python train.py --d_model=128 --balance_bias=true --router_logit_norm=1.0 --norm_eps=1e-06 --lr=0.0106 --train_tokens=846400000
Below are experts of layer 13 (counted from 0) of a mixture-of-experts language model. Rows are named router (the router's row for the expert), gate (a neuron's input weights, with its number), up (a neuron's input weights, with its number), down (a neuron's output weights, with its number) and show model dimensions 64-95. Each number is 500 + 25 x the weight over its row's rms, rounded and kept within 0 to 999. Numbers have three digits each.
Before each expert's rows: a language model's description of what the expert responds to. This comes from a sample of Wikipedia text that the model never trained on.

# expert 0
What it handles: Short word pieces like le, re, te, ro and capitalized starts Le, Ro, Te, Bro, often mid-word: S-le-eping, Te-le-vision, Bro-ken.
router:500519518505518482485495514513496481464472505524502476483489497455486483480452471483505468450498
gate3:496535472494530541498499506564478518492471512495481505499511540491457504550489474509537489483505
up3:476469546501456502524490465576522554527460512465520498543535492451492469510497563423509498472481
down3:513468491472470528487518513458488460513486507526473500459518485552463543508506482527512492525505
gate4:530548480492487541517505522535505505436493523512513472493468530483503489549443464530502515501505
up4:516516510497513443461482476487500476467535483487483521509533470503415492513483495484520512477496
down4:503499521504461491525479515489503501519513539524512503516498492507456530491532520504455529469488
gate5:508469490505470490483451521511516453458502539480514470480485511506513535517462503521466476452497
up5:493490520450502507486501535508486485471543511507518502523510496528543503490538519498478483515480
down5:455470532486559481527501519488519504506446463510514503435524512470479499512479526489493522530492
gate6:531493504466485538510510498497491513496483469517463492488485530498483489504462525542523447544492
up6:494486492499522505494541520526523536558455516466531507503514519485521494469527542479538510507486
down6:494531545506528515529518517476543490492522441468469481493520504506526494569471486484508457537421
gate7:486542490487556519503500532532481492493521488496482503460514502506485500490486498520459495486484
up7:527460509540523492474473513504492545497515481515518483461476474521506482545503504503512505513514
down7:457499511460526491510504553495507505476509500507519497517492501527537543465484521524530531464496
gate8:515562489492473527516498469502546481445469503546532462475539505509481504459489505494475491503490
up8:517539478486520506450494489486496494499484480530483515514532471472504516484475510478473519510476
down8:506510499467566456496538481520475477520457505481479502503503501443503478487479524483497455462504
gate9:480524452513517540536492551517518465480478449529469484502480500507502504510503504509508450523467
up9:520505462474514495481501470456552455488486504483529492497500493511528482488497534521465478470487
down9:544475518487513570519520529460528500469516509500525533442489494486467511480522533494492477511467
gate10:534491468500485524487496546496479521523505503485504476492468542463521475542476471484473472485547
up10:537497500489489522536463501524554516483473495539501489503493484535478523500552490458480470526469
down10:524519501497495492496480453560554518506468499531491503516483503505493518492504451483497507498536
gate11:508512480481520511483468469520497453461491512467535468482482524492466505506488476506483440481562
up11:473509500518528498500452510557500487511470493509542487478499494529498483493481501505498432501515
down11:546506528503498491530521497541465516522518474515458529526517493458510524505517489528516448520494
gate12:517537521512496518499495527493473484515431538528502510517496523477472513522495453469498475458554
up12:527549471478463467475518473490480502467497501491458498517501529530481525482481490499506493470516
down12:472503528476520513485497501475507503495510457438460487498496553475463522492489507516527510505526
gate13:536526525502506511498470519524485510471509441490450513502487540456535475490488518510491506501504
up13:565501427497506505482535487511533508493473495468525480509548506494480444456465474486509512508488
down13:485489515511564479469485534557460488512488560511512495470463504514554506506481478471491532491515
gate14:459499489486523512476515527502504502477471476510532481517538499517486499473500541479514474489513
up14:487502480510483478474504499518496522457501462479501459547495495481524512478495508481475494460515
down14:447522481471491543521508523520481525516503490476494472492509511523507564503461523501485526488474
gate15:475538508503505460460448525504458489457490469513471516508497512481492481486468449463488430493523
up15:495526539481523484507498465457486541525499533509520433505486506458485496508483484498502497524444
down15:499506505495468474486500495521464511510502481460542521513553514525537526465483491510533474503445
gate16:480542484507494483508496454514493455465524499538490465486440507471524460508490480461498492498483
up16:497464487486531496483478533481523551520476568476506493483511526517456480471484508512481458494461
down16:497501488503538466511492517515486470494496546556490450539530563505504462509489486459505440471531
gate17:500498517533521509514485525526496471502466544522526464535499538502488499524476539493521474518489
up17:501507466527483462508495482571521548502477443534495509542496477528503524472487500483528509534474
down17:505515466501537503518533501528506489515490502493515507474504504450504490516494511518512557530470
gate18:509487479505512478510521508507505475496473545510487537469507519484514485550451469495526506489514
up18:512519546511475482489489481468473505453490493497483509464556527505503510499515483521501521478475
down18:499524478497523483464481460489454495454496539514514510498480531500497505495476517487505493478549
gate19:529527529524557509532488490542527495476483462507463473503468513500510505495483550502441545477453
up19:519562557505529514516518501506537510474495562485506502483528520487509455512516501526454457492458
down19:504501490510496531420484486504519463476464497501493496519541503517482530478477482469528530510460
gate20:484483515465485497486497514524494490523485545458564483530470510514473540459479518485481447487478
up20:504501538519494534492492508557505513538526491497512469542545506492558485482520507488539537500528
down20:525511547460528460527490534519500505485479500487487501508474515523520461471491506486467528485499
gate21:572482471499539464525492517542516483508482497490531474510470497490521522495472466513491491488527
up21:533502491531497502483494488477508532520505493558512476489465486505525465505509485526541475544513
down21:480466478531506467500551499517472484470474525473476496572498480470473525517505484492496517509531
gate22:478505496492479506512514503531468503485482535509470475499475551479541511521516545468486439515531
up22:491490517511495532512482543497494512483506528505524512494501423518473518481493518421462472507475
down22:505510465493507534482494475497513505502475497524522552528486489530523505511480501498513507450525
gate23:486500470469525518480503521466492474496481482545490481516455526493494518530466481479502490479499
up23:540512547463516470534533514522493545470491523463489518516535496477477493499541499492501499487494
down23:466524502467469529447530499499504513506508507492511496506499496503501491452524479495509472502541
gate24:511506476486494527503526535524523468526506525460501505468535483517526452512479484463489529500493
up24:457475526511511528505504494537488515503526461460498497479487502482533430528510468461495496485465
down24:544447503508537462500494518441514521493561508489500466526513479502506516505533487489484498491506
gate25:507493471498539504471481528539496465510478512548479538506518489473505459468487496482542508465471
up25:541479485524503465501504542517502460461508490503436475509535480473461508499527503486510493520529
down25:517521492474473483498529538518509500505516502528469522541458492502498525500483455463481470488530
gate26:513534501518547539524479493532523485502519471501508474545447527508452519546488512542511479514469
up26:537512490499522487488518485519515520482503556522517508528473527508488504527476487512478523499503
down26:462468466522464497487551513492564482514533473470525517482470487540514490479480480475466509472509
gate27:491530502498531520504472509489476473498440465478461455465478499483478467536431503508507497478494
up27:503495520500523506484487506442522511495490464545470512477463559462510486497494552549495473499519
down27:520420486515500469488467460494503480485543539510517489520528514532556479473510502488513495488514
gate28:496530488512473534503519524565481461499493507499529467465493507463497498517502499491524432461533
up28:508507517516507490494512510534539488464496504511467487487507490484499509519471492533540489534542
down28:531495519531472479538493490457506509502539484493495483499502467546543525494545530460504436460479
gate29:533503520483505491471479518518540464514449485502495480517506504514483521480485485501536503471475
up29:484482516503499481517496485489491512513487486498524538512531523524531515498541488499484537521460
down29:498508475504531462466455532506454523481465455514506475529444470514455505481502533492518540461486
gate30:524508526539482521508432447521509465512497510524494476504486480473478455522457518492483490506477
up30:506485487489534493468518546505525530506495477504484531499516580487501483493512472488519461525507
down30:513488476469538522489534467536558490519474521487505483494533550525484500547536522526549482493551
gate31:549513474482486516522521486532485458508443487503494517491484518469530485458490490480497491479492
up31:491557488506500519506472488555508511492461508499529478455512503493504497503470524457505490469532
down31:545502534503534482536530481495527547489544455482494478466477540475510514462559525512522501548520
gate32:490512454482523537481543458535489502483528470506474503505532543490522509499492458502502478504532
up32:478467449465495476487473479507499509494537491514504512494517474480516506514529484473471538451501
down32:518509560508476490541544529448483538512479509488493505519518485494503487492485446511531487506496
gate33:508486503497497475517497503538506487518459558504510459456522482499451471488462485455467459497496
up33:526503513475485534475519539510463483508496480507492488468493497463455502512524487505513487505490
down33:510489518538481502509442476457525496500491454490488512517452510477496462485496504471497495471512
gate34:499482484562483512504478496530479455511497530542486513495510474429553448502464474501476491488501
up34:520489493523491524502541490479549512460549476465500450462561518519460521482541513501547489505478
down34:522498502509532537500496498460444479492525458441514469490474458513518534544500485518468533518527
gate35:520524492456470521516497530537467468474447510507503479489473502479515494538499458488491487519542
up35:468540516486489518517530482529464512487491507492509499515459489470488517524516459516483463480547
down35:496558503532503487509496479496475491489482502524507500507523482518520570473429482479514469475500
gate36:509498444518509535502455506485494501462451534511521468476475514519511495538453505472460470509537
up36:491480506473471452533522514481496480532489456513522521509485480548495455525485517501518496499486
down36:511518477492481490479543519508533534572472538475482507510518487475495503521500490519510516523492
gate37:495506436500512481504475493492449517467527530516475497491478540460530508465505483483543493490502
up37:487505490484514522547470498451481442464564507493533477473522495495499520495518480520520563489471
down37:475527523504480517529504474490456454493448496442484538525492483494470500479545492503516499504523
gate38:524504517517472517559523557484482494480475504505475487484503498474489470463439482507511513512511
up38:542516547490475490509542498513519520492492506483528508526488520472481535505513525501498510509544
down38:463505467545469530466517489539500501518468492510519516491491503476572530502468481470539487471531
gate39:485543493515483534466515470564552481497492483502478478518501510461539460499470481516494480486508
up39:474489509527491521492493492551501473553474508551494451531479543510530461501446501501501525484520
down39:500482485504555511508502505507490556475526500492483536472458519462478486479514479468511486546529
gate40:512492457484504526492505516498497457481482503485536495438476503453460533503531533487529468493495
up40:536544501518497479485492497488494468514487445511540495508488479511504500435453501494531469500441
down40:492461503519460475481512509487536524490478515455501496496481500470513493575523495503526536519505
gate41:529497500477507531539476513520499499449459493504491469500469490476513516516486515499479516504472
up41:473486503513555493528538533489545512517485479451489478472501503482515498522476528495483495540524
down41:507546452518482470479471487474493547500524494508463532537474510524469500489521492483520512515460
gate42:535551503526484482508475495519524500472504507494496505487484513498470506525446494447557506474502
up42:478499516497457483473514492502443469537470454499508520492431487527501473483490480459487509495492
down42:515451502459479489447453505534471503507519456519510531455529520490500464474499541475471508515480
gate43:467478487486544534484509522489488502536461493484516487498498481505504535484472459519501473492514
up43:524505480475490506515458482497492468510497503535526458522523530507489498454453466508526507509516
down43:526514508499533502503493505542476520474484543440501508480488524492499528490493493513474510505487
gate44:490503471508518516490515483503467477484453507526488462480490501513477485484464474469455431431515
up44:529471482536512491474512526459505520490529505462505505504480509488532470519502458526452503516531
down44:513518545494483508509512467502508493491508468507494559480489554506499472522557495508487516497525
gate45:526507503497514536492483537508471480529491492469520492540479483488484457443483547497515453465473
up45:516484499480497479490484490497505472504517550458543491540497542482514451476493521521461501484494
down45:499500503482461526485492496522475506510477546498479540446508474493445502513512528490485486491495
gate46:486517491477504528489550496505493499512506492506482513471486499479495504484487516465533490454498
up46:507528545523534473479474462490439489500506519541476489506475501521510502507495512481463512506546
down46:494500488513513501488454539529485485543496498561484453513449510488528529499513473527491508508495
gate47:524523482524505502537481488531459510466440522504496496525447507490510527507483507500495469419501
up47:475527496487505478523515528499492518503523478490490475484485520525523481523488523480478534503455
down47:546440535490500504507511474562508498491461514491527533542491548523478493504507520513508510504517
gate48:521536478486518509474505533504501481459509566527503478534525498491473482520464492510509485498492
up48:531458500512536507500469470450524479465475471469491511542476500486504488454485509483501545525507
down48:496512546491531463539488497508478487461504495517517496472488494507496516509512506515471523504531
gate49:509501472495511528498520508518515470487503464532532478516484507461510519489436472499503501484529
up49:531472448524493428460490488484501523530507530537503554470529486516493503467504514465504483474509
down49:496475536494505508499455531498499487534508513502513469496476505497503422483552513524533487494487
gate50:469507488535485498540491518536501461513519546533492511532472513498520503499515477502499483503550
up50:488515510535484532493481510446493519518494433508541510490525480512517562482540505531512496497487
down50:472523494511477520533502528472503505453456498491486465491493503456504471461546484536514498456488
gate51:491581499472515487505505500508503495475470468534484509515521475511498482483500504520519513490479
up51:471542471525500492497507476559504505479492494463445503530487518492488474469497504533513518506520
down51:497487490513492470513501537513471508513480495487452482502502454491469504518509518515559506475514
gate52:537505428532524530508487508536503493453508476466518474458495545496508494519473470476466512427535
up52:479522513539492497475492507514486490502459500537490525456518495524494555438495487483498485483433
down52:481526489506498476536480505483504492510519548460497515507485523479525496492544513449520505488480
gate53:544519489496487529485519491508493494557504507502461491513469502509531530523493527469491454479490
up53:507522431495469503529521490507449473501481511507479513488477484515477518529519523452493495474509
down53:498466487470476486520445484457520504503479509493492483566536507530529485474532548502525512464492
gate54:532531535476515520547487450506508466483461476503511469507467500494534526478490506509490504498528
up54:491519533509483529544521513493474513493519501485477488512519496478487501540520517519501491541512
down54:488507536506499464510522489408521485516486501468526460519457479571492539536516470481535492473511
gate55:525520474527494494502466522537507497456498456493488459492508545470504523505470487467494476509520
up55:486486495514542474493546469493534471507499447484539481510463488495520530485495524535510491487534
down55:472477474508513539498479480504536530493469528488470502488511463535490530491503464515464536531522
gate56:477492484514463546522490497514492493485496469492472487513457531479521516499507519494497509495488
up56:468557489509554499517476494494486505476470500520544494504494511498487493502478503518516515506462
down56:487475520489508528519505508499485465488525505481496510478487472516517518502496497507468490525506
gate57:510486528522460506516513520503530472484494487511490515502483505483558515465472524507492535508455
up57:475459497505490555500481518446473506504527505493500536493519503543471495491486487481485474477547
down57:447533506478508492534488553520542462529484475501531502494488526502484527530482544497490460533546
gate58:491493515509500467482539513546494463499455497492469460488504536501495497498480498489515468490505
up58:500528494504508510484470567496493496465451466466484514509479490504468510481495463509484494490513
down58:511446493533501495507479520496478446496482517522465515511541519551526481485454445546499498442526
gate59:464467446480534527483497484528517496483470450534504513510505526456483508468481508505516492467495
up59:493502499478523469520508482502479452503467485514498489511468528494515443487446536506551484477495
down59:498511483454480482512510463496528491513517509492501456492473487488453506497501452464515481462507
gate60:517522521521512490513488504524531491483433509523480478486494489470541500460495474545491484448526
up60:466486479518503498505501458513464494529517519472462501476500517472511483487523493542461482467496
down60:453528526513529459511530496500491510534458496498512553499488479519508503480509519519519496515513
gate61:543472458466473517475487515528445517482481527551468534452523509470467525467479491477529495491500
up61:465475541492526491554486494497520532486542498492522483508470504513565486495540479505507522471499
down61:534503503440535459535494441491490506467507482506530496533521491462469488468505476528479498505490
gate62:508495496457503469520518493537515473485521501452503515457461465520485513530492510476525495489547
up62:521507494491473515506506478515548453515506499531490465482495500472503541556471513456540471503524
down62:503506484490484523541516502483525480522494507545499481484506533508508518471503451509484559491498
gate63:512490453498542493508495535524510515492493481513490511499436544512497504512464427524506464482530
up63:476487498490505458449523503474482489549550475485490483514477523480494463507467480471452482481520
down63:461482521492455545482491481502529501481480532511471479461523496502540482506479536506483479506495
gate64:549467444516492516474511487505499499519490500522542454500532519475464504507438491481487431476479
up64:475530466519514501485481485536487534527529484500451519493484501527528476498527525535510458501477
down64:456500486494473498501534524510503532513469524477487516529479518513511519486495451548510487508495
gate65:537528541478502485520504497572443475448477469495475502500483529493480486518494500519500504533488
up65:520448541492503508512490491537517475495487490498492494515541513465523466541484479512506494486523
down65:460548500506483507526545510475513502510488499529489505484469483522506537497495511486516504495477
gate66:492538505521546464551477483530488470500486477553475459477488472489503509498485501490487556510526
up66:523506490517493478467495490580477520442510505540502517512448521478492505468469527495480524486501
down66:491457511462512493475485494525514490471494455575519514519498531473503506477471496525495495486536
gate67:527510499505514524503512506486542517515481497511492492449518504482505492526452549471493491495485
up67:492469499486460522512495502483447515489480493498505516490533486532519489472466502463494533527540
down67:482462489508468462526490515471499500479492498487523454435539502522526526506504512484492519519508
gate68:514503511500498498510558495486492487472496494519501459483503531505508520491499504483504520506542
up68:526471515499520555476487502480551486510482524577539474515509459498494467507499504510538495502554
down68:470500510490540501492473545463543491502489542545501529550493497446513497488498549508511542416479
gate69:491517546487470493486454506521492479496459485466507453522456531494514486538412484529495545487452
up69:498490512507489507522498521469531403533488486534506448530550508447511540459496475490477544476497
down69:504503497528541481514556485479507493477509513497465496517499506455474513509507563494486503497522
gate70:530520501491498503533482545553493478494482493537502462479482524475468525476501508496475502485498
up70:501477485536508450487437499496455512505518526533505515461462492483493498485516471505488483470518
down70:524513445507504512504546502507473493464514484487554535524479500482468528453479508505494534507529
gate71:539509449510496521498466507521542470447471492532505477498472482518546492488503479501483517474514
up71:484478468518511517484480524493522522512540479468515505490497497466497517512484464509536498493527
down71:495481458508538534501523502519492506558485508506489502447484510538466498467489466527511485517512
gate72:507508488511535537478500503520512485496456455516487507532499513536460484454454478485478499461510
up72:503490489547504529492530541531512450474517489541455472507525475521478465492525488479492492480506
down72:526496496483449498484507492465527510508512491493513537502474489537486497511498453462503485508447
gate73:512554497561519504552512505534493471507492473479504478492513486491502493535442480512504545520494
up73:517511520476473512468512523550462500506493488492484518491507492519544466551437503532545526507498
down73:495530463496496480465534497469517458534509492451513521518527519498473478541503486468488513482481
gate74:488461432517534531515480510503549546488456517482534501509466500502447475509475509510518484452498
up74:471495463501521506477476461473517522446526498535508486492472459470492468478474490469485494499430
down74:505454514530481503526486501526467454464476491501502515576484453499489493496474502510477490501474
gate75:508499502517547527482472471518503495466507506497512486493469526531503491542510501479533478504506
up75:468513479505478503470436496465526459451525478510493478504496519504465505519532497503517469514532
down75:541547482486532510496511485510498517490471486454475487491527478501496520521475491523445493469508
gate76:507489512539503463504512463543510513484494519487476471503515533478484502499532470501520483529538
up76:526484516525495458496481504524481525525491472500497492473479495498527515482515511529515461508554
down76:536514532496507509483518515539535541501482535537508525485512489494501468496493500469497525546468
gate77:517520491487532475503453511539467449508442477507487487477524504488497516471479514496470487505477
up77:483563512456487476485506496485526489494500526488477498508489535492489477473485451484524482536475
down77:539482474467509483503509474486532543460513506467478520493506491532467482471478543496482536506513
gate78:508522461466521521511464513532483496483509487539512460520472468482499501505481508498517482479509
up78:510514501511557506490494542445480523479487540511568524516507498494528488498537494498530499465548
down78:492468530518501526532524499562477474500488501513470516501493497520492523501483527547507512443472
gate79:499521478470537520481484487559495497477457546517485492514494507511468513523488506541520498450542
up79:509488489523478506466494474512503490488475493463481525548480459469503560468515501520496496507491
down79:527485483554552460464517502524473496496511449531459458462508487503467484540494487484529537492505
gate80:503504506503528527497498521508496459441451513530506473543473508509535489486474469495476495487471
up80:499483518520521528496475524512508489541503499483506545508460494450529474518521517439506499504470
down80:477490490551508472499525534488502502522482526537477528505513548515569478463524513525512498506522
gate81:512514475504520491532510522508474495464460466513518512510449504519504533509498488495490481518478
up81:513484534512528487453473507476493515477505504438485493509528498532494493499508496511517546499512
down81:506510468542511504513477495527470532498505528479452516521541495513520544464513533499533547511508
gate82:537530466492582514476472552528518479514498540525472456504554529503460450504492475502480490487492
up82:502564512478516486511503496492537503513508443507480514506502539523465498491474481557477476501508
down82:521480484475476478459475511462502477569498487505497487481523451489482443510497511487536508467522
gate83:497492489524523516521473511514464496482465516562459457511483515490487472487493429508533493516497
up83:475477533474517473538504524525510459538509457497482505524489491468502513501537451475487505516516
down83:495502513490495490502536531489475501462511562550493524504495487545450478499489506512504463520526
gate84:497499476487541539503452546499510513468470508509485519511500503501518531498477534487507517494523
up84:513504464486504469490517497486499489507496497494520455499539471539510542505496547519550494482459
down84:527470545522496534503527482451465527512490515489485491479470498472522519469496500467513490481523
gate85:503478514488536466520500484447473464471507460488455477547507526503497529480514503530466462488480
up85:435534508518536557502538491503508504514478555493526517547476509544541490473484476543504472447491
down85:522516502483542472495520465494532492495512504525475517499482504438517496516495482527507519472488
gate86:508509511523482495513512482551453513546504496554528470475468531499480528510491518512459467491487
up86:478529453481494527490489473513518519490508472484477510471502519463484494515537476529553544476518
down86:492485501540530527504524513504479458509469500537490482463553498501492543504497485470488525495475
gate87:498480492521516476541458489539492479489484513537517497479460539495471511471466495522486447486489
up87:502505481513524509513496479460501461516470550493491505493517494530483494526504531502496496435512
down87:467494497487485509485475502473496509481492519549505483492510488514516519464482539512486478494495
gate88:509524499497503500518461537516516516462454483494467455506489506515501458490531469497472460534537
up88:490467587510550495509508507477515490507473530494494465487479460549545493511473462516471527520542
down88:519505458494444491488475488547506485493499513536502489522540533461535484513523500491498464479487
gate89:516563504550540557532529517501493487528486513526493497482485542513472458488486480502495451470452
up89:521491496488496489524515493509480477483501489481505509472499515466491508464457498493492541507486
down89:476479472507509483531522539543472520491490501476523444486493529482500519533487477498520529549523
gate90:504501485515496547486494465482517492466493518553483471483499496464482499509434560487491500497503
up90:513508504459557534522485481503484470486465530512501479487510525504539508512528532509490486491468
down90:474499457505463487494489493486520501504471503499480524515540492504539505512503511508493506529502
gate91:523554442484487497491477522540493495431466431508475516515511516463497495486518475487501467482495
up91:513524498527450521507536480501505486483495505454567489521515502515511498539476465515469489476459
down91:531466475446528456555490480484480520469487503461500462495534509511542499480530484480531529476495
gate92:515469488533521488498497514511502477427476513487479480536512514514475503483464496494518488502521
up92:541516519508517487530495517514531510469473499490513563503471482487510521458524482455508518500505
down92:494518512510473471506500469461460477503509502513483556516498504528531537497481450474499480529466
gate93:529541492494544511484491474474514516477494523519528491467494529478541504481507454511496463490489
up93:515540497491553511513535517506521486487520480542494489486520517531472532467530488503528520468462
down93:498498559512512485515543527537497490490527493510484507552477458484485535531468524471465509482507
gate94:484547468520489528470488517529464503496461487531469482524511549506490473541530481479495457528488
up94:517492492540512532462513494515491501482502486510556479512491518508503475509519475514526550461488
down94:443490502532474461508458517489519550453513502512461527499493495476513514491494500504503538471537
gate95:491475497510490488510514505509503437455494519514500433479516485480506459489493478526536440481512
up95:496478538552466493472507508551493467476485486520471489486487498493508461551496505467508502511548
down95:430519504497515553494482481517520506511530511520533474516511549505516506475552518537482539519508
gate96:486501483543554501524523540535498458532496538487534491555473503516539469517495525524468470509480
up96:523467537520514496469432482462511489512486525491497499482492507488484495534501473512525505494479
down96:511529489536510503476531498508512468500503507472502485531504482453503502475477465555450509517518
gate97:521492488493544548489487470505531468538480495517476491466450483527507492444473464513527476518502
up97:529504495495507482513446521491459487509499528493529508523488545465480511522489481482451488538471
down97:559481497515528497517513464510520501513494504528489491516499503488493515477454517507489473442484
gate98:543473471456490506482495503534494477468494509509496508532506482466490531519456512464531466486507
up98:466476522530517502506455528530511508494486454507483486498517508506481503526504517521521477470511
down98:525519533468547499512465493549496502526474494462458500512450513500514497522519476561483509485466
gate99:485483490524477489520472535527473503491485534483456466521470497472492524536495499509497488488498
up99:487497518520514461472524497527513537515494526483505485505516501500498453454490545473460521476474
down99:504513542491515510514512519497527556486505446520485526451523525493425508485519498504495509526512
gate100:477499459491547528488509520531475475494492483521481498525499476466467479476487516488518514530538
up100:528537553522481502498472520524552516510523506528472459540507469525492530489522499474458514507526
down100:487501512487498527502471516466494477484583540522524496533495526504507461530449463492508491497518
gate101:506527508478514454458499501544488491459467494532510478502495528539439432471470509490532502468481
up101:508520495503473540506493498495492503512515424534466526477476494516503525513500508555528512465440
down101:510475472438490484524558530482489516490544495508545526495488504487459487495464495448488514450515
gate102:461497504511514450485501498535505456500494561516503495489505521487537464513468512464481468487492
up102:526490476516504506465489491484473523514533489436502533488509509498470524474512524538493503491457
down102:493495513466515453500502533506480455514568464474482550503476490516477527516471548471509524475476
gate103:507482467523535490514442525536465496487481490514499493508499495485487523491512520489510494452503
up103:500500528447481532460485526484467501546482522474503470516502473507503451529493561491555516487494
down103:505487469484463483534516510525493521460533478545516498499488485524485504497462498489514511459517
gate104:502477514529496508512498541547501498500482500515471493481460500451530487508492516499520507489505
up104:538521510477525449526501543565465480519525511504484481522493511489468507500501511518533541472488
down104:553512476471531531502488477530513472506498489501510501545528475478532473457479486473468495472490
gate105:501535506513571497532464554523498441506485529543471453501464493474505510508518505485531468521502
up105:516518475517594513521458478510549508518489522534522496540503461499501513494503522518482503524533
down105:504488523490494509562478550495527475492488481462478487454507520495475528496512458497502535491517
gate106:508502490540516504522498525499479503478451505500498455487428480483473524487492496513507485506520
up106:465519500469501534481495481500498505494495462528534471488539497521484494573481499506524505494503
down106:492506497504468485489500473487511500443529528527520487479451477500505488465472466521465488496472
gate107:523470533503504502494479464534499461501458471501514468520440472524503492492456464491471475517490
up107:515508576493434474543468476523479462466512545510498534489486465544468523538492522505478498490466
down107:567463510481500558538492496495483471454506476467501580519553473499511487452491493471479484492526
gate108:514534482512553540481497497529491514497471460519470462449488491518479495505501499512543477481515
up108:478504466524435504479507539528489516501480488511484538481519538525479481514486492454488495549546
down108:517476494475542475510482492521446526496480474525447504488505511533558507483504480483497514471489
gate109:502528495534515513505519552514505462478479504527479472514496489439490486470467505472477495469520
up109:499499493460472517547480472530500499511492464487527486526497515514542478484531482505501480498489
down109:500517524470506516517470490511539506539527526515473487502501474507466473495475500534480517514513
gate110:515504474476499544518504471481482448497503481515468494516503528500488483480503478485482487507503
up110:473482506479489496550476506468504502522533525466519528475523504506479518547535512530468506518464
down110:499503516472474559462489489508460514454498501512501457513523483468523539476481493473533476511474
gate111:519488473511489526583501487505522491496501457549537440490473488492579486525516527515483512493500
up111:487487527511522539457512538502493533513508448486502469511505483456522516511507483492486496466509
down111:499505490523488524472501501541456515552469447517536461481486485476528514485465475491488535470470
gate112:519488459490496476495508502542520480479476553522505479505479513489461504478478496462466459460459
up112:496526514534508530485511490487519532472485478483484453506505533521559500470507532478526535497510
down112:458508467450558445522529523495493466538503507439472502504478511524520493493508481529500546537527
gate113:523507520531511476532484507498455471443488522500435517500518531497473510496471520505529465516530
up113:517550452477425470509528517530515508533490503517498479522505492469481485447473515529481536485494
down113:503522466490453531525516488506503472454514545478477527533487512466502521465552486467476547513523
gate114:490502527520525469508536485524504487482485508518465463482480500494508548497484481479485498487464
up114:541471495504463528474508529565468585499502530492495514460499488525480526505533470538530492506510
down114:499469501519520499486483484449524477445476512454501506536464468518502487482517511488518521494518
gate115:466492520483518512491453469472505496496500509479459471481478487449509508499481506522503502481516
up115:452508550482484489513490550532472552484497540508470534479482495501520529483550484474533528487452
down115:456478472513464507492491512480508502498484478517479495514500529526486515517555523473471523464487
gate116:517491495507531518486465517524497496541508562523529506505470512500485519516494522500504484528543
up116:518466501485516468498569487446503494474486529487486473543497513452470528490481514483458526497477
down116:525539513501542513480476528495493497486476512452528486508457534540480508514482507504550483498503
gate117:501500457529518496511478494520474499498481512525462473502479488531499511484515510505496449505498
up117:516510490528482501506526478547478465453502513492406545492517507477496490490475507460547504480470
down117:476526444484497518448511474534518497524534502505532470529482516484476544514528520501512498500489
gate118:484449544488530458480514460520461495453486521463499459505492506479477499474467517467470468449522
up118:508530530494497497503485510503473503486471513492522472536530514542484493468501516518525490516539
down118:488490457558477509500487501507446493489540508522542561501512498453517543444529500470502502499494
gate119:530475473515482571501550500509482502517466519512516508504551541535503476498486489520521514510517
up119:552488548479525500518530475489496515514415509471495515475517452479485494491465468482500529546518
down119:490510512451527481494516537451508553524489488457505512505523474490552473491487478528505475521526
gate120:509522479493542513475501499485456423490476502520530492439513535512514565515505472487502511495501
up120:551515523492516497530481500505509506481576524562502531506490509520486492544478505473538492491473
down120:481492541484473480529479481477531474521491490491534490481485506507536524518505526510523533493469
gate121:504500476486527530484516501511518446464515514515475487472496544505523496447459499480447467447452
up121:474541497537539423520489498499523504482495525482528522484446479479508492482487555483467514450472
down121:510540516536490517473500486530493527497515466533512548524560485493489501515505511500518464524508
gate122:519536494494493498475516514515510462454524514526479531542469479532519515523490495482522545504497
up122:484497540445515485497504475478502552492451459498555460497485445495490545544509459527516461484527
down122:514524480510527562489474484522470497436524509444508529505510463515487479510483478495560533455493
gate123:514490502497538505481494508500510474488491501526462489491472538524505513519494486501492499475485
up123:468479487485578467488509503455521474468508514509486514479495463507490476520494485474501489483534
down123:474495494485503503485491488498496483481506536446508532501489428505507474511502508468488498513514
gate124:543529519504479501477466505509476502453483505517482463527486522429495493483458489466489459515501
up124:502470516511528498505498493494517544514469522480483541508546490511469509467517512507489533490553
down124:538529479523496492516504548494523492502495467490535461504509519467542492504500482471505492549497
gate125:491516510489494496530546545504498481454463506511545523487489527482511456515521505518508545508522
up125:498505488539513509511539518544486462497480490537488502538480475486496518523491493468506484508540
down125:527491498531493498528487461508525515505499474515496496475508463503531489532507488495473505486503